config.toml
d_model = 128
moe_layers = [1, 2, 3, 4, 5, 6, 7, 8, 9, 10]
n_kv_head = 2
qk_norm = false
tie_embeddings = true
init_std_o = 0.0
init_std_down = 0.0
beta1 = 0.93
decay_shape = "linear"
seq_len = 768
Below are experts of layer 3 (counted from 0) of a mixture-of-experts language model. Rows are named router (the router's row for the expert), gate (a neuron's input weights, with its number), up (a neuron's input weights, with its number) and show model dimensions 0-127. Each number is 128 + 32 x the weight over its row's rms, rounded and kept within 0 to 255.
After each expert's rows: a language model's description of what the expert responds to. This comes from a sample of Wikipedia text that the model never trained on.

# expert 1
router [129 179  93 125 113 127 133 144 136  96 119  82 197 107 187 165 173 119  89 168 199 164 116 113 147 157 163 182 155 112 109 131 141 170 128  48 116  74 114 159  71 147 148 136  94  91 157 159 117 109 141 151  76 140 115 143 123 133 121 142 147  79 127 148 107 145  97 120 122 125 102 151 150 172 111 100 133 126 166 122  96 151 110 152 125 179 102 181  87 177 104 187  86 130 132 102 172 114  95 103 112 104  84 127 160 176 198  78 145 110 139 191 172 173 127 203 162 165 118  94 127 135 158 172 130 136 135 127]
gate0 [155 102 141 142 126 191  80 165 161 102  79 162 122 163 144  76  91 156  55 122 116 168 136 166 184 172 145 146 138 176 115 127  80 156 134  91 140 110 130 144  75 111 138 140  66 137 149 113 185 124  73 176 170  80 167 195 112 134 128 166 121 101 123 128  86 168 153 100 117  97 113 121 143 138  66 129 146 123 183 181 173 124 170 117 139 162 140 134  99 143  81 125 137  91 160  82 167 112 133 119 136 113 137 142 149 194 133  90 145 157 173  83 117 152 140 139 153 113  64 139  86 171 123 122  92  71 102 127]
up0 [145 112 118 102 162 108 135 198 150  81  92 105 113 141 147 130 114 201 146 137 133 159 115 185 105 149 164 101 142 145  91 121 128 152 136 118 136 129 101 135  95 121 106 136  97 109 126 177 194 100  95 134 149 130 101 106 132 133 222 170 149  88 150  76  60 112  90 113 149 109 151 149 118 101 147 103 156 141 141 146  68  71 158 141 166 119  92 176 194 162 118 134 117  75 113 115 191 148 160  76 139 100  91 163 186  62 145 173 129 142  98 119 105 164 161 137 124 183 182 141 118  88  75 117 101 102 139 115]
It responds to: Word starts and adjectives after was/is/be, especially un- prefixes and evaluative words, such as undoubtedly, undefeated, steadily, similar, difficult.

# expert 23
router [153 166 156 122 107  98 145 142  80  96 174 121 176 120 142 142 184 114  80 112 132 113  99 120 163 140 148 105  77 163 127 168 141  93  57 111 115 106 146 143  55 112 108 118 157  89 171 130 122 104  94 170  69 143 115 212 130 120 146 158 180 148 119 191 150 151 112 125 106 106  97 110 184 106 161 144  87 129 165 176 117 110  96 122  94 150 118 146  45 165 135 194 129  95  91 116 139 121 110 141  98 140  98 138 169 126 160  54 196 127 138 131 126 159 105 164 196 168 135  89 150 141  90 136 155 115 148 134]
gate8 [147 113 155 142 154  63 157 126 137 127 163 114  98 112 151 143 152  62  94  93  99 102  78  97 103 119 117 100 136 191 142 158 160 135 125 142 137 123 135  60 146 103 118 225 172 139  78 128 109 144 103  95 159 100 144 139 120 101  86 139 124 124 127 128 129 110 107  93  95 152 119 115 124 134 109 119 107 102 112  71 163  88 142 130 120 112 146 139 207 163 170 139 146 102 150 178 145 116  93 170 141 192 109 153 168 155  52 102 128 164 161 130 185 163 133 134 170 115 168 146 135 152  47 113  87 150  69 202]
up8 [101 118 164 117 145 113 181 124 146 151 144 127  89 141 171 123 163  59  82 132  99 120 108  82 111 130 121 123 137 156 122 175 129 139 129 146 115 111 117  67 128 154  92 202 180 146  98 166  90 142 110  83 173 124 137 158  91 120 100 114 143 126 118 143 104 114 129  83 127 145 121  91 136 159 111 105  71 110 108  89 111  56 161 124 119 128 173 159 195 179 110 116 157 106 166 164 128 103 113 147 119 209  99 138 176 126  62 127 100 150 155  90 158 136 135 125 205  82 157 136 150 170  80 116  36 133  89 167]
It responds to: Pipe separators between cells in markdown tables, especially closing a row, plus header-rule rows and score cells like 0; or —;.

# expert 6
router [164  91 147 124 131 106 135 209 107  99 124 132 168 137 184 138 141  94 107  88 122 105  41  97 135 122 174 141  78  96 147  93 156 130  84 114 201 107 122 159 128 148 103 121 148 158 175 111 108 126  71 118  99 130 112 120 107 170 100 158 128 100 136 130 107 145 118 139 163 104 119 124 116 144 154 118 133 114 126 177  58 140 118 129  83 131 140 148 118 184 110 159 117 108 182  65 151 123 114 111  84 146 109 149 151 139 130  87 199  64 137 131 188 116  95 157 209 174 156  61 152 166 155 161 147  75 165 114]
gate0 [129 159 152 145 186  97 112 160 128  71 148  84 180 146 121 127 124 122 177 103 105 106 101  86 118  89 137 154  95 132 185 107 101  86 136 108 132 166  80 155 118 124 140 126 131 115  94 106 198 146 201 151 101 113  69 179 136 109 121  69 193  61  97 114 162 136 157  86 196 108 142 147  96 105 123 184 122 102 135 159 120 115 137 140  81  69 137 161  78 115  96 172 117  93 153 152 125 141 105 134  82 176 131 150 104 140 156 166 159 142  45 183 174 143 129  94 138 158 103 110 141 134 123 109 130 118 156  82]
up0 [135 120 155 144 180 137 102 124 150 125 127 186 161 148  82  90 105 116 111  71  85 107 157  96 147 179 118 153 119 119 135 111 120 138 139 103 165 163 152 112 130 157 112 137 119 158  74  98  65 146 108  67 117 172 114  99 167 129 127 118 172  73 145 168 139 129 188 137 106 160 123 112  80 145 170 156 137 114  95 152 151  96 195 163 119  99 125 110 127  99 168 162  73 119 160  96 121 194  55 128  81 130  78 142 143 138 102 176 128 126  95 196 181 117 125 160 116 151 166 123 161 185 112 144  85 156 156  45]
It responds to: Vowel-consonant pieces inside long names and technical words, as in Balaton, Telethon, Serotonin, Sabonis, micrograph, often in taxonomy lists.

# expert 48
router [136 172  89  97 144 113 130 133  87 113 154 126 133  84 136 166 106  74 122 129 117 150  58 108 169 119 134  92 148 130 139 123 172 162 124 155 135 110 129 184  56 140 183 149  90 131 172 176 152  52 109 169  81 155  49 138  91 180 130 178 154 125 108 152  93 121  90 144 144 146  60 155 137 137 172 122 136 118 142 143 121 168 122 173 108 101  99 137  96 114 158 178 110 127  99 104 143 138  68 116 121 162 106 132 148 135 141 107 194 116  82 170 149 160  98 208 148 142 162  77  81 162 177 140 107 108 142 114]
gate0 [184 167 108  68 223 145 101 109  83 147 106 119 143 113 101 125 106 176 108 145 126 124  53 118 135 116 101 114 142 134 117 144 147 170  90 202 100 107 125 169 141 159 134 125 130 145 186 124 121  87 115 126 137 191  80 126 117 134 143 169  92 104 110 165  76 103 147 162 155 129 159 144 156 137 134  68 146 111 120 119 106 187 146 161 108 111 110  98 121 140 147 124 132 142 134  87  59 136 132 125 130 117 153 100 164 123  74 143 227 100  98  93 164 110  87 183 169 109 177 200 177 162 133 140 150 112 142 129]
up0 [119 138 153 173  97 140 144 155 174 142 106 148 106 121 204 146 117 114 143  63 105 132 155 151 141 123  95 112 113 152 132  91 123 115 122 113 184  43  79  79 129 130  82 136 110  77 117 104 108 158  91  60  95 131 168  77 182 116 138  40 135 119 158 133 124 156 111 127 102 141 101  86 135 118 111 159  89 147 162 129 119 117  96 111 157 155 156 146 143 153  97  67 154  92 123 153 196 119 133 163 119 114 117 169  98 131 200 108  69 124 132 190 134 160 133  98  84 156  71  68 120  99 131 123  76  84 131 120]
It responds to: Adjectives following the/a before a noun, such as first, total, next, highest, largest, as in "a total of".

# expert 42
router [189 134 146  99 113 118 116 106 135 160 155 170 164  75 138 128 159 101  78 151 139 131 128  65 120 109 162 124  91  94 147 123 122  72 114 171 130  62 194 116 120 130 150 102 129  90 169 187 132 134 116 173  51  91 133 218 146 130 114 167 168 124  95 176 127 161 105 120 128 126 113 130 132 115 130 112 156 109 163 135 110 183 106 103 102  93 119 164 121 178 115 123 118 162  81  96 143 137 101 122 114 115  95 134 121 126 157 113 198 121 169 167 177 108 132 123 180 240 117 140 131 149 138 141 183 136 144  70]
gate0 [ 80  93 155 127 126 133 154 126 151 130 124 132 128  84  85 205 173 160 149 157 153 140  75 113 140 129  97 128  83 121 121 108 133  79 106  72 197 119 118 175 160 140 194 125 149 149 125 118 117 134 113 105 116 118 129 137 101 125 111 195 159 143 129 169 105 118  96 113  82 113 149 117 162  99  59 171 120  88 154 160  72 200 147 145 133 178 120 140  96 153 163 163 138 175 158 100 143 157 120 182 111 145 203  96  72 126 155 133 133 164  98 182 139 119 151 142 131 161 163  97  40 154  69 129 155 130 134 158]
up0 [107 187 143 158 132 114 141 189 161  83 126  76  91 122 161 117 129 107 155 104 114 152 113 137 179 119 161 137 208 146  97 126 106 117 166 140 141  97  77 134  92 127 109 136 153  71  67  93 127  63 166 166 183 136  59 122 142 148 157  77  76 155  92  60 135 117 131 102 137 111  94 156 150 144 137 131 153 104 142  71 169  76 149 127 184 105 121 129  47 103 152 114  93  94 166 151  71 126 164 142 101 124 147 149 154 149 123 143 129 165 103 155 108 162 140  99 125  97 146 126 103 133 161  78  74  93 111 170]
It responds to: Lone letter pieces, mostly r or u, inside words, as in arbitrary, concentrate, Andrzej, driving, Churchill, Depending.

# expert 47
router [149 137 118 136 112 139 128 133 100 127 141 152 240 120 139 180 137 116  80  77 192 140  96 121 149  91 113 129  90 157 131 113 209 129 124 107 190  87 117 210 111 118 164 116 130 159 140 162 176 108 151 158  57 130 139 166  93 138  90 162 133 129 120 172  71 111 103 156 123  93 118 154 179 108 141 119 161 112 127 129 136 146  75 142  98  73  39 143  94 144 149 165 105 113 111  89 130 142 126 138 111 166 138 184 205 174 106 119 143 120 132 165 123 143 132 135 151 177 129 103 118 174 120  98 158 141 106 159]
gate0 [147 113  97 130 159 147 156  82 177 141 118  99 156 174 110 124 166 178 119 140 149 112 187 141 141 106 161  84 115  77 119 123 164 145 129 135  68 146 137 169 148 145 145 119 144  77 119  98 192 168 115 182 146  82 118 109 130 110  79 142 101 114 113 129 139 144  93 139  67 117 112 132 129  62  93  96 126 163 111 165 118 115  44 121 158  99 121 174 123 122 155 101  75 114 127 154 151 112 105 129 160 113 153  36  99 143  93  98 149 138 191 140 126 104 159 127 184  64  97 150 115 126  73  79 179 163 125 195]
up0 [116 134 157 146  66 136 103 145  83 127 149 195 142 113 105 168 136 103 154 151  86 154  90 156 107 205 116 141 115 125 108 127 114 140 135 148 141 111 108 113  98 104 114 137  98 155 139 174  64  89 116 108 154 170 168 148 117 100 167 167 167 157 148 130 146 159 136 107 170 114 166  48  73 155 171 181 117 124 152 149 111 125 154 115  94 229 137 156 124  92 141  81 127 122 126 100 120 142 178 122  94 130 146 164 150 123 129 154 116 113 112 134 165 111 143 122  66 188 176 143 101 137 209 198  99 124 152  62]
It responds to: Articles before a noun phrase, mostly the, also a, an, The, each, any, often after prepositions like of, in, to.

# expert 56
router [149 164 102  90  86 106 148 159 150 139 156 135 164  86 173 164 171  99 100 148 138 135 106 125 135 140 164 177  93 105  89 124 157 153  78  91 132  84 142 161  73 123 154 142 145  93 162 172 142 114  65 159  89 157  92 162 127 120 137 159 168 105  94 169 136 165  85 126 154 115  75 124 139 159 139 133 148  99 173 161  93 149  97 150 101 120 111 109  72 128 108 131 106 126  98  71 161 141  96 111  75 146  63 160 169 128 197  81 153  84 160 165 186 165 115 159 174 176 107  78 120 164 171 164 127  78 153 119]
gate0 [159 184 146 142  83 141 123 114 155 181 118 165 144  83 117  96 129 117 148 127 151 116  71 208 199 124  22 170 124 102 162 118 141 103  96 159 105 117 136  96 114 138 128 184 135 116 107 164  85 108 147 153 113 124 174 113 152 180 180 140  93 131  77 166 103 103 151 144  97 135 225  94 152 114 148  82 124 132 111  88 136 145 146 148 114 134 112 145 114 173 143 181  90  89 127 104  99 107 134 173  98  86 190  90 123 130 141 137 126 109 115 111 166 100 151 142 188  56 115 154 117 141 135 164  92 135 129 115]
up0 [130 215  76 168 101 143 175 140 154 120 132  95  97 129  85  96 127 142 207  63  92 108  65 122 113 111  86 141 134 185 156 146  85 165 125 140 170  67 149 131 142 110 105 164 119 144 132 100 181  72 171 154 134  45 125 165 156 152  78 100 145 133 125 135  98 149 146 124 153 143  66 140 149  83 164 131  98 154 129  88 138 154 110 155 111 124 150 147 147 137 126 145 110  78  78 100 122 122 137 108  70 122 185 147  81 118 133 107 119 156 134 116 123  89 113 127 156 155 162 195  91 152 171 101 175 135 124  81]
It responds to: Numbers and words carrying commas or semicolons in lists and tables, such as 15;, him,, burg,, and prepositions in or on before dates.

# expert 8
router [156 102 205 132  71 143 118 180 164 132 190 187 162  79 181 103 132 152 136 157 152 120  80 131 119 135 167 145 130 153 122 134 163 142 116  94 172  72  76 188 126 147 155 135 135 106 135 152 162  91 102 165 134 106 113 140 145 130 115 149 154 148 109 139 145 123  89 121 152 113 142 160 129 123 162 141 126 166 118 134 125 125 110 147  68 172 117 149 113 162  89 163  77 173 103  86 106 129  80 112  54 143 101 169 135 166 176 116 139  98 141 182 177 169  57 146 185 165 165 116 129 188  64 127 133 119 162  90]
gate0 [116 171 100 120 152 146 132 148 129  78 148 145 117  66  86 112 146 148  95  81  71  59 122 108  81 138 162  85 119  95 122 151 107 151  95 114 156  76 130 104 161 125  97  63 119 121 113  98 122 140  88 132 134 133 140 116 119  99 136 155  68 156 138  98 132 189 144 123 148 121  96 161 130 118 147  89 128 138 153 122 193 116 167 161 116 107 143 115 119 178 172 118  58 132 119 155 155 114 113 177 157 129 145 148  70  87 183  79  91 157 174 114 144 125 100 179 137 185 201  95 125 208 127 122  80  68 133 172]
up0 [132 145 117 157 162 160 120  77 212 171 153 189 153 154 150 129 152 135 108 161 141 118 109 164 152 104 150  99 133 122  87  99 147 105  84 194 153 162 158 172 151 189 115 116  71  93 151 187  87  92 154 131 107  86 123  88 183 160 107  71 138  97 166 112 112 107 160 147  94  94  79 100 112 131 174 102 179 136 124 128 204  96 125 118 170 166 148 140 198 101 156 160 109 139 143 194 138 121  75 137  80 131 160 119 104 139 121  74 150 121 128 135 149 105 103 118  88 126 112 136 153 140  98 156 155 114  75 147]
It responds to: Word-final s-syllables such as as, us, is, os, ass, often before a comma, e.g. erasure, Belarus, whereas, warrants.

# expert 55
router [150 105 163  80  90 138 129 140 123 123 134 128 141 132 180 116 121 157 108 127 178 125 114  52 125 147 116 134  69 145 134 107 163 114  27  73 129 108 160 145  57  94 104 117 102  95 119 179 103  71 165 115 111 147 169 171 117 138 142 169 120  75 111 140 146 149  87  86 184 128 117 128 132 177 123 139 171 167 158 155 129 118 100  85 120 116 134 130  46 191 114 184 116 119 116 122 165 160  91  86 114 132 114 159 217 159 145 132 186 128 154 162 153 158  81 122 150 127 166  97  91 139 126 116  77 118 138 118]
gate0 [106 107  81 227 150  64 105 134 138  96 158 164 150 128 114 121 118 111 129  82 118 122 144 136 119 131 172 110 128 100 150 118 114 215 119 175 158 108 125 131 133 129 109 116 155  79 116  75  79 174 158 120 172 120 163 152 103 158 135 135  91 165 141 164 161 130  95 145 155 140 203 132 140 106 153 109 146 102 106 129  72  66 187 119 110  93 115 182  83 136 133 218 166 129 122  99 194  90 148 173 100 160 134 128 128  95 102 169 152 163 143 119 155 144 164 110 168  74 138 120 120  98 108 115 146 104 162  77]
up0 [129 126 110 157 119 152 156 127 130 126  79 111 108 152 112 120  67 135 155 121 154 147 148  95 128 106 135  99 143 116 105 148 173 144 118 133 122 131  91 180  78 218  72 132 142 195  55 139 129  84 175 133  90 126 121 147 112  72 160 111 161 119  96 103 116 195 152 133 125 137 161 180 104 171 134  80 108 115 113 172  76 156  69 116 120  78 124 114 218 159  95 105  68 125 104  98 123  71 112 157 144 113 169 126  83 154 131  92  95 122  73 137 119  88 149  99 129  82 115 128 136 131  97 149  97 165  83  76]
It responds to: Commas and periods fused to word endings, like s, and er, and ing, as in "County Hall,", "explained,", "soils,".

# expert 46
router [161 136 133  48  32  75 107 102 127 140 124 114 180 112 166 116 194 114  99 134 147 146  70 107 161 137 116 161 118 101 117 139 165  98 110  88 139 108 135 213 135  96 107 137 153  98 157 166 144 102 115 131 101 103 137 146 135 141 146 136 134 135  59 141 132 139  77 152 155  60  65 156  84 133 154 126 177 178 136 129 168 128 109 171 124 141 133 127 101  77 149 151 130 104 139 104 163 157  81 130 108 164  71 125 182 148 139  93 157 122 117 159 147  80 134 130 175 147 119  79 165 213 138 166 144 112 114  96]
gate0 [164 142 138 123 103 165 157  83  95 107 114 153 186 116 173  94 153 116  98  84 135 130  93 128 196 133 127 153  89  84  98 113 170 141  79 104 120 125 156 148 135 139  84  83 131 116 115 155  99  83  76 151 120  92 170 151 225 109 107 158  87 149 118 145 125 127 126 128 108 116 137 133 103 123 198 103 148 165 113 124 181 123 118 188 131 162 166 176 133  99 146 122 100 134 188  98 204 150  79 117 129 182  82 164 192 177  80 130 144 175 121 167 123 108 151  95  91 154 136 101 103 159 145 164 130  98  90  95]
up0 [120 141 162  96 155  84 155 152 150 139 127  78  73 102 134 175 112 143 146 173 108 143 150 121  80 178 135  85 161 146 145 132 118 159 164 139 141 112 103  94 132 148 182 160 156 148 135 164 173 166 165 103 118 196 166 117  92 131 148 116 144 105 148 101 119 127 159 106 135 137 112 140 150 156  45 125  83 101 126 143  63 162 159  75 104 133  37 117 119 132 131 101 156 116  58 122 115 115 136 135 117  39 174 103  62  58 150 107 133 113 127  84 121 166  92 122 142 143 131 151  69  71 147  95 127 151 167 116]
It responds to: The piece ant inside or ending words, as in pendant, Marchant, instantly, fantastic, plus prepositions from and by.

# expert 45
router [202 140 132 101 104 163 170 177  88 130 151 131 118 122 139 106 159  99  79  93 182 174  99  96 141 152 127 176  77 123 132  88 216 102  81 111 126  86 109 113 107  78 102 166 108 123 122 147 136 142 131 174  58 170  67 119 106 174 129 104 135 129  98 120 100 149  85 119 146 118 127 144  98 104 153 139 138 162 185 114  90 123  83 144 124 104 112 143  75 155 101 142 104 102 137 124 115 128 130 115 109 149  96 160 127 154 147  95 204  68 124 134 221  96 115 113 149 157 175  63 167 134 109 107  88  96 158 110]
gate0 [162 157 120 177  90 117 103 127 181 183 142 130 152 154  80 174 130 128 140 140 149 116 151 100 115 161 119 124 174 109  95  96 184 101 147 153 140 134 125 150 106 154 142 143 117  85 142 120 116 183 158 169 125 106 106 123 147 132  86 139  50 126  92 166 100  76 103 119 120 157 111 182 111  67  68  75  96  58 140 114 143 164  93 147 114 184 126 157 190 132 152 158  97 145 152 128 139 176  77 130 152 145 187 116 143  94  90 105 171 148  97 145 113  89 150 123 109  84 190  97 146 130 124 164 211 165  82 113]
up0 [ 94 105 112 149 127  65 174 105 122 132 112 125 100 135 114 150 139 107 126 115 114 123 150  43 131 103 129 138 110  79  84 149  69  93  85 113  60 118 148 129 137 132 131 147 160 130 153 136 147 140 125 154  99 134  93 114 154  77 144 133 160 220 143  78 155 119 126 189 109  88 103  67 167 200 109 130 162 132 105  81 125 112 141  68 129 156 146 166 154  88 137 105  97  99  99 195 150 132 108 133 110 111 131 104 125 102  46 140 125 208 124  73 138 108 128 139 129 154  88  58 108 135  72 165 156 149  97 130]
It responds to: Pieces finishing personal and place names, such as -man, -son, -ford, -ington, -mond, plus first names John, George, Arthur.

# expert 34
router [164 137 175 130 100 145 143 132 136  96 190 132 164 111 161 151 184 129 123 148 113 141  83 103 125 122 179 185 132 135 111 150 156 115  88  70 152 119  81 151 100 140 134 174 108  95 133 191  87 107 149 116  77 138  91 141 130 112 123 128 134 107  87 138 117 131 153 135 175 109  80 120 160 149 151 117 141 141 214 162 129 165  79 115 108 128  85 116  90 133 129 118 139 159 104  44 157  95  97 146  69 116 138 229 170  73 115 112 142  77 159 140 209 194  74 162 137 116 127 113 110 159 139 147 135 105 140 120]
gate0 [122 123 150 177  30 117 103 127  76 142 153 122 136  94  75  85 148 120  96 150 181 143 173  79 130 125 177  58 155 185 132 106 152 100 177 123 131 123 110 132 147 151 105 149 101  90 145 166  99 149 182  83  80 103 134 155  91 114 126  64 137 128 169  97 140  61 148 180 140 116 129 125 141 156 119  97 150  97 173 151 161 150 125 128  98 104  93 177  95  92 133 118 121 124  75  74 108  43 105 164 120 108 157 129 152 112 142 138 147  95  72 121 122 195  98 144 105 154  75  94  89 123 148 122 110 114 123 125]
up0 [ 72 155 107 132 118  74  98 133 156 114  65 155 138 110 172 134  62 145 129 126 121 139 126 136 119 105 120 148 148  87 156  96  86 179 103 124  74 106 136 168 104  70 136 134 168 103 128 113 143 171 110 162 140 177  79 151 129 110 112 134  88 185 107 161 140 131 140 119 128 120 128 120  74 149 108 167 170 130  74  55  75  69 148 154 140 103 148  87 165 108 112 145 150  81 147 125 103 167 158 120 151 157 136  99  68 159 198 140 123 157 124 216  97  99 195 127 179  77 142 104 166 131 108 148  91 106 144 156]
It responds to: Word-internal pieces em, ec, ep and erm, as in enemies, female, pandemic, termed, plus line breaks in taxonomy boxes.

# expert 35
router [132 123 112 171 155 112 109 127 108 185 106 165 153 124 119 155 166 124 125 139 200  86 101  66 152  94 132 158 120 137 131  93 148 162  73 146 186 130 114 160 109  90  90  93 110  97 120 159 148  44 111 108 107 137 136 163  63 141 143 170 156 117 138 120 110 129  97 113 168 102 124  81 151 105  90 157 115 148 133  97 106 130  89 104 101  97  91 116  76 205 132 179 131 131 103 143 108 158  70 163  99 114 131 182 176 153 108 145 168  95 112 156 146 175  62 150 112 157 115  60  90 156 161 111 130  87 182  81]
gate0 [156  94 118 140 160 106 170  88 161 151 125 111 171 131 133 140 120  86  81 210 131 107 161 107 144 148 153 103 102 147  45  87 151 118 176 131 125 128 189 150 114 171  59 108 126  85  96 110  94 137 121 139 162  77 159 146 122 113 121 129 103 132 119 117 165 134 156 114 134  99 128 161 135 169 189 149  91 119 126 110 122 188 121  86 143 135 115 148  78 139 195 127 153  39 130 127  97  36 127 169  72 139 163 123 121 192 182 172 166 116 136 145 145 138 159 153 116  67 132 137 104 107 131  97 136 152  87 131]
up0 [134  94 156 142  36 132 168 134  95  98 131 123 134 162 191 159 163 167 146 153 130 128  86  43 169 156 141 122 140 200 140 141 122  92 129 106  91 132 101 127 122  87 165  87 117 118 165 150 136  86 107 101 168 224 152 155 117  80 184 121 152  96 123 152 149 115  83 128 157  96 151 152 166 134 100  97 174 120  80 165  93  99 130 151 111 173 134 114 107  79  90 127 107 142 100 140 142 148 126 104 114  49 145  77 132  83 160  68  91 145 160 112 124 115 117 124 137 145 153 149 161 159 128  92 136 144 193 108]
It responds to: Conjunctions and list commas joining words or clauses, mostly and, with or, but, while, and &.

# expert 28
router [128 164 150 136 131 133 172 143 134 153 123 152 147 113 160 123 147 128 115 110 184 158 114 122 182  97 126 118 114 101 106 137 169 106  49  78 183 105 109 203  42  98 103 131 113 132 175 150 146  75 138 153 120 118 128 129 119  95 107 147 167 115  99 144  87 131 107 146 134 134 102 142 143 161 139 103 128 107 220 140 108 174  89 156  97 126  81 171  91 180 152 119 107 155 148  87  99 112  64 123 118 140  70 137 193 148 180  90 145  71 149 180 172 125 133 182 199 141 164 135 112 158 115 157 150  98 131 104]
gate0 [145 146 116 128  81 218 136 176  81 134 140 161 137  61 182 124  86  98 107 103 145 134 180 139 128 122 141 151  90  86  99 165 127  65 106 121 125 122  72 128 105 162 137 124 117 137 103 138 134  63 126 101  86  64 178  97 154 112 106 109 196  99 139 142  79 124 109 167 101 125  85 111 146 107 164  76  98 117 197 160 141 117  92 101 151 145 149 156 159  59 109 143 111 107 144 100 114 170  87  82 118  94  95 131 132 184 137 113 152 125 102  46  78 146 175 137 137 144 138 159  98 104 118 136 164 165 134 115]
up0 [135  75 148 117 149  44 116 111 168 142 127  81 113 172 102 165 174 139 180 139 109 112 115 114  91 115 108  80 189 112 137  95 154 161  77 118 141 164 187 134 176  90 135 120 110 124 166 137 143 178 132 166 112 191 112 155 112 151 118 160 113 203 150  76 162 178 120  96 162 139 131 130 133 119  78 176 162 166  49 123  99 128 152 160  95 108 114 115 118 178 124  90 141 171 160 125 138  75 141 150 135 153 150 136 118 119 103  97 114 145 157 202 139 131  84  48 123 108 108  94 165 151 116 138  86  93 124 138]
It responds to: Line breaks, especially blank lines around section headings, infobox fields like Population, and paragraph ends.

# expert 27
router [146 115 127 113  91  96 112 148 123 189 180 156 155 127 159 199 163 130 103 137 147 120  60 118 208 111 119 134 143 106 124 133 171 144  81  96 132  87 103 167 102  81 126  93 117  82 169 146 110 132 102 220  86 137 156 171 123 129 133 177 111 185 130 193  91 156  81 131 105 108  96 149 154 140 138 123 143 110 192 135 150 105 114 121 116 146  95 147  96 134  79 117 123 140 132 115 170 134  96 106  46 126  86 167 126 142 179 133 198  82 133 170 190 113  92 131 150 143 119 137 154 142 162 152 141 149 159  83]
gate8 [156 168 188 164 110 203 189 131 143 144 128  91 140 140 117 124 167 138  32 154 137 178 100 150 174  71  91 116  90  97 125 137 181 124 116 126  84 131 130  95 134 140 143 108 187 108  88 138  86 104  94 172 140 161 176 148 118 148 167 177 137 189 100 119 154 123 104 112  83 122  73 159 152 111 157 135 144 116 163  79 154 166 154  84 179 106 126 179 134  90 186 115  83 113 113 141 138 166 133 121 150 140 128 123 182 142  96 125 115 151 104 153 153 121 128 138 101 136 130 107  73 155 132  72  72 189 148 110]
up8 [100 109 148 127 134 116 151  95 177 152  96 150 109 171 131  99 157 124 114 115 154 105 191 151 161 164 152 121 135  92 172 132 142  66 169 152 100 185 135  74 126 107 119 136 126 101 164 179 149 174  79 186 146 128  58 105 134 125  95  88 157 135 154 125 128 157 137 125 192  66 115 105  55  80 120 140 124 133 116  85  88 150 111 142 127 112  75 106 125 125 107 133  75 124 125  73  58  88 170 170 145 125  89  87 165 174 161 177  96 152 184 119 124 110 117 119 175  92 176 106  81  95 134 134 146 162 162 128]
It responds to: Single-letter pieces inside words, mostly w, qu, l, s, as in outer-w-ear, earth-w-orms, con-qu-ers, also pipes in medal tables.

# expert 11
router [171 155 107 135 111  78 145 158 110  75 172 114 184 110 169  69 133 106 105 153 144 146  60  92 140  99 137 127 144  59 115 112 195 119  59  67 145  97  92 191 111 157 112 160 145 137 162 100 128  74 142 134  79 162 125 150 106 106 105 136 136 138 112 139  88 139  95 107 137  81 154 109 164 194 134 117 129 133 145 158  91 136 101  96  67 143 156 149 131 186 126 156  73 120  92 133 152 167 135  96  81 175 128 208 136 131 140 133 175  88 134 126 156 133  76 119 166 140 156  98 122 150  81  99 123 138 105  79]
gate0 [145 139 192 144 172 174 162 108 139  88 139 192  99 120 128 139 114 135 134  63 140  55 102  99 113 129 150 124 124 117 171 173 171 129 126 144 123 120 148 111 160 164  91 175 119 178 151 162 114 207 118  89 120 145 110 121 130 189 115 178 140 150 160 172 138 129  67 113  90 141  99  84 129 115 188  94 183 122 121  93 130 137 156  73 120 136 114 113 166  43 128  99  54 175 145 121 177 131 131 152 142 137  90 127 124 120 185 134 148 119 108 114 178  83 149 157 149 111  96 100 176 128  91 146 136 132 175 176]
up0 [145  92 101 155 138 198  79 144 141 182 155  83 119 118 118 103 151 124  98 121  74 129 158 143  74 202 145  98 110 107 100 128  82 193 209 138 119  67  85 149 124 116 160  97 141 152 114 162  59 119 143 171 114 156 125  95 139 103 148  59 138 115 117 134 168 115 127 127 156  94 132 178  65 156  66 113  91 156 119 135 184 157 116 125 142 153 124 102 130 170 126 151 153 159 141 161  80 160 128 132 155 121  79 100 157 150  85 103 169 105 152 116 130 128  72 143  80 117 161 187  95 181 158 113 119 124 131 106]
It responds to: Name-final pieces like ia, us, is, ria, ica in countries, people and Latin species names, e.g. Bulgaria, Macedonia, Isosturmia.

# expert 63
router [214 105 139  94 143 150 106 143 150 147 139 170 194 146 150 115 166 110 131 134 116 130  84 133 112 102 166 188  71  77 133 115 142 159  67 138 145 133 142 193 108 106 120 143 146 122 156 158 117  70 146 142 119 190  81 178 118  84 145 151 193 169  66 123 117 142  96 137 135 153 170 143 176 112 131  98 167 132 179 135 110 181 117 134 137 134  78 146  35 119 107 146  92  76 139 141 119 121 111 139 109 139 103 151 174 145 165  79 171 139 158 160 169 127  77 146 154 121 156  93 188 135 155 171 138 151 135 127]
gate0 [198 139  67  99 136 169 113 144 102 126 126 139 142 147 158 133 171 109 119 146 132  51  75  55  92 176 132 146 126 125  84 131 180  99 121 138 103 127  54 130 144 105  85  81 115 112 139  94 114  81 107  89 172 100 171 121  94  62 135 109 148  88 138 159 141 214 124 136 116 154 115  95 178 145 110  92 146 152 162 128 169 118 111 146 110 155  96 117 167 101  98 114 106 144 140 111 106 113 117 125 141 117 106 148 125  83 204 136 106 107 191  72 108 150 189 166 163 129 108 126 141 191 137  77 131  85 150 135]
up0 [145 126 182 215 150 130 141  81  88 104 129  98 133 173 132 100  80 112 103 173 207 126 148 118 135 151 108 158  72 147 115 151 110 171  99 184 151 159 152 149  81 119 121  80 166 116 105  98 122 193 156  87 150  83 190 121 145  95 141  87 117 131 145 146 165 125 139 111 141 160 125 144 205 123 176  90 109 145 138 123 110 149 119 104 176 130 110 153 148 133 163 139 165 156 111 151 134 161 145 160 123 146 175  95 147 147  93  88 168  57 116 186 126 149  75 105  89 113 173 144 151 141  81 173 152 183 158 120]
It responds to: Ordinal endings and number words like th, nd, rd, third, 3rd, Second, plus th pieces inside words, as in De-ath, sain-th-ood.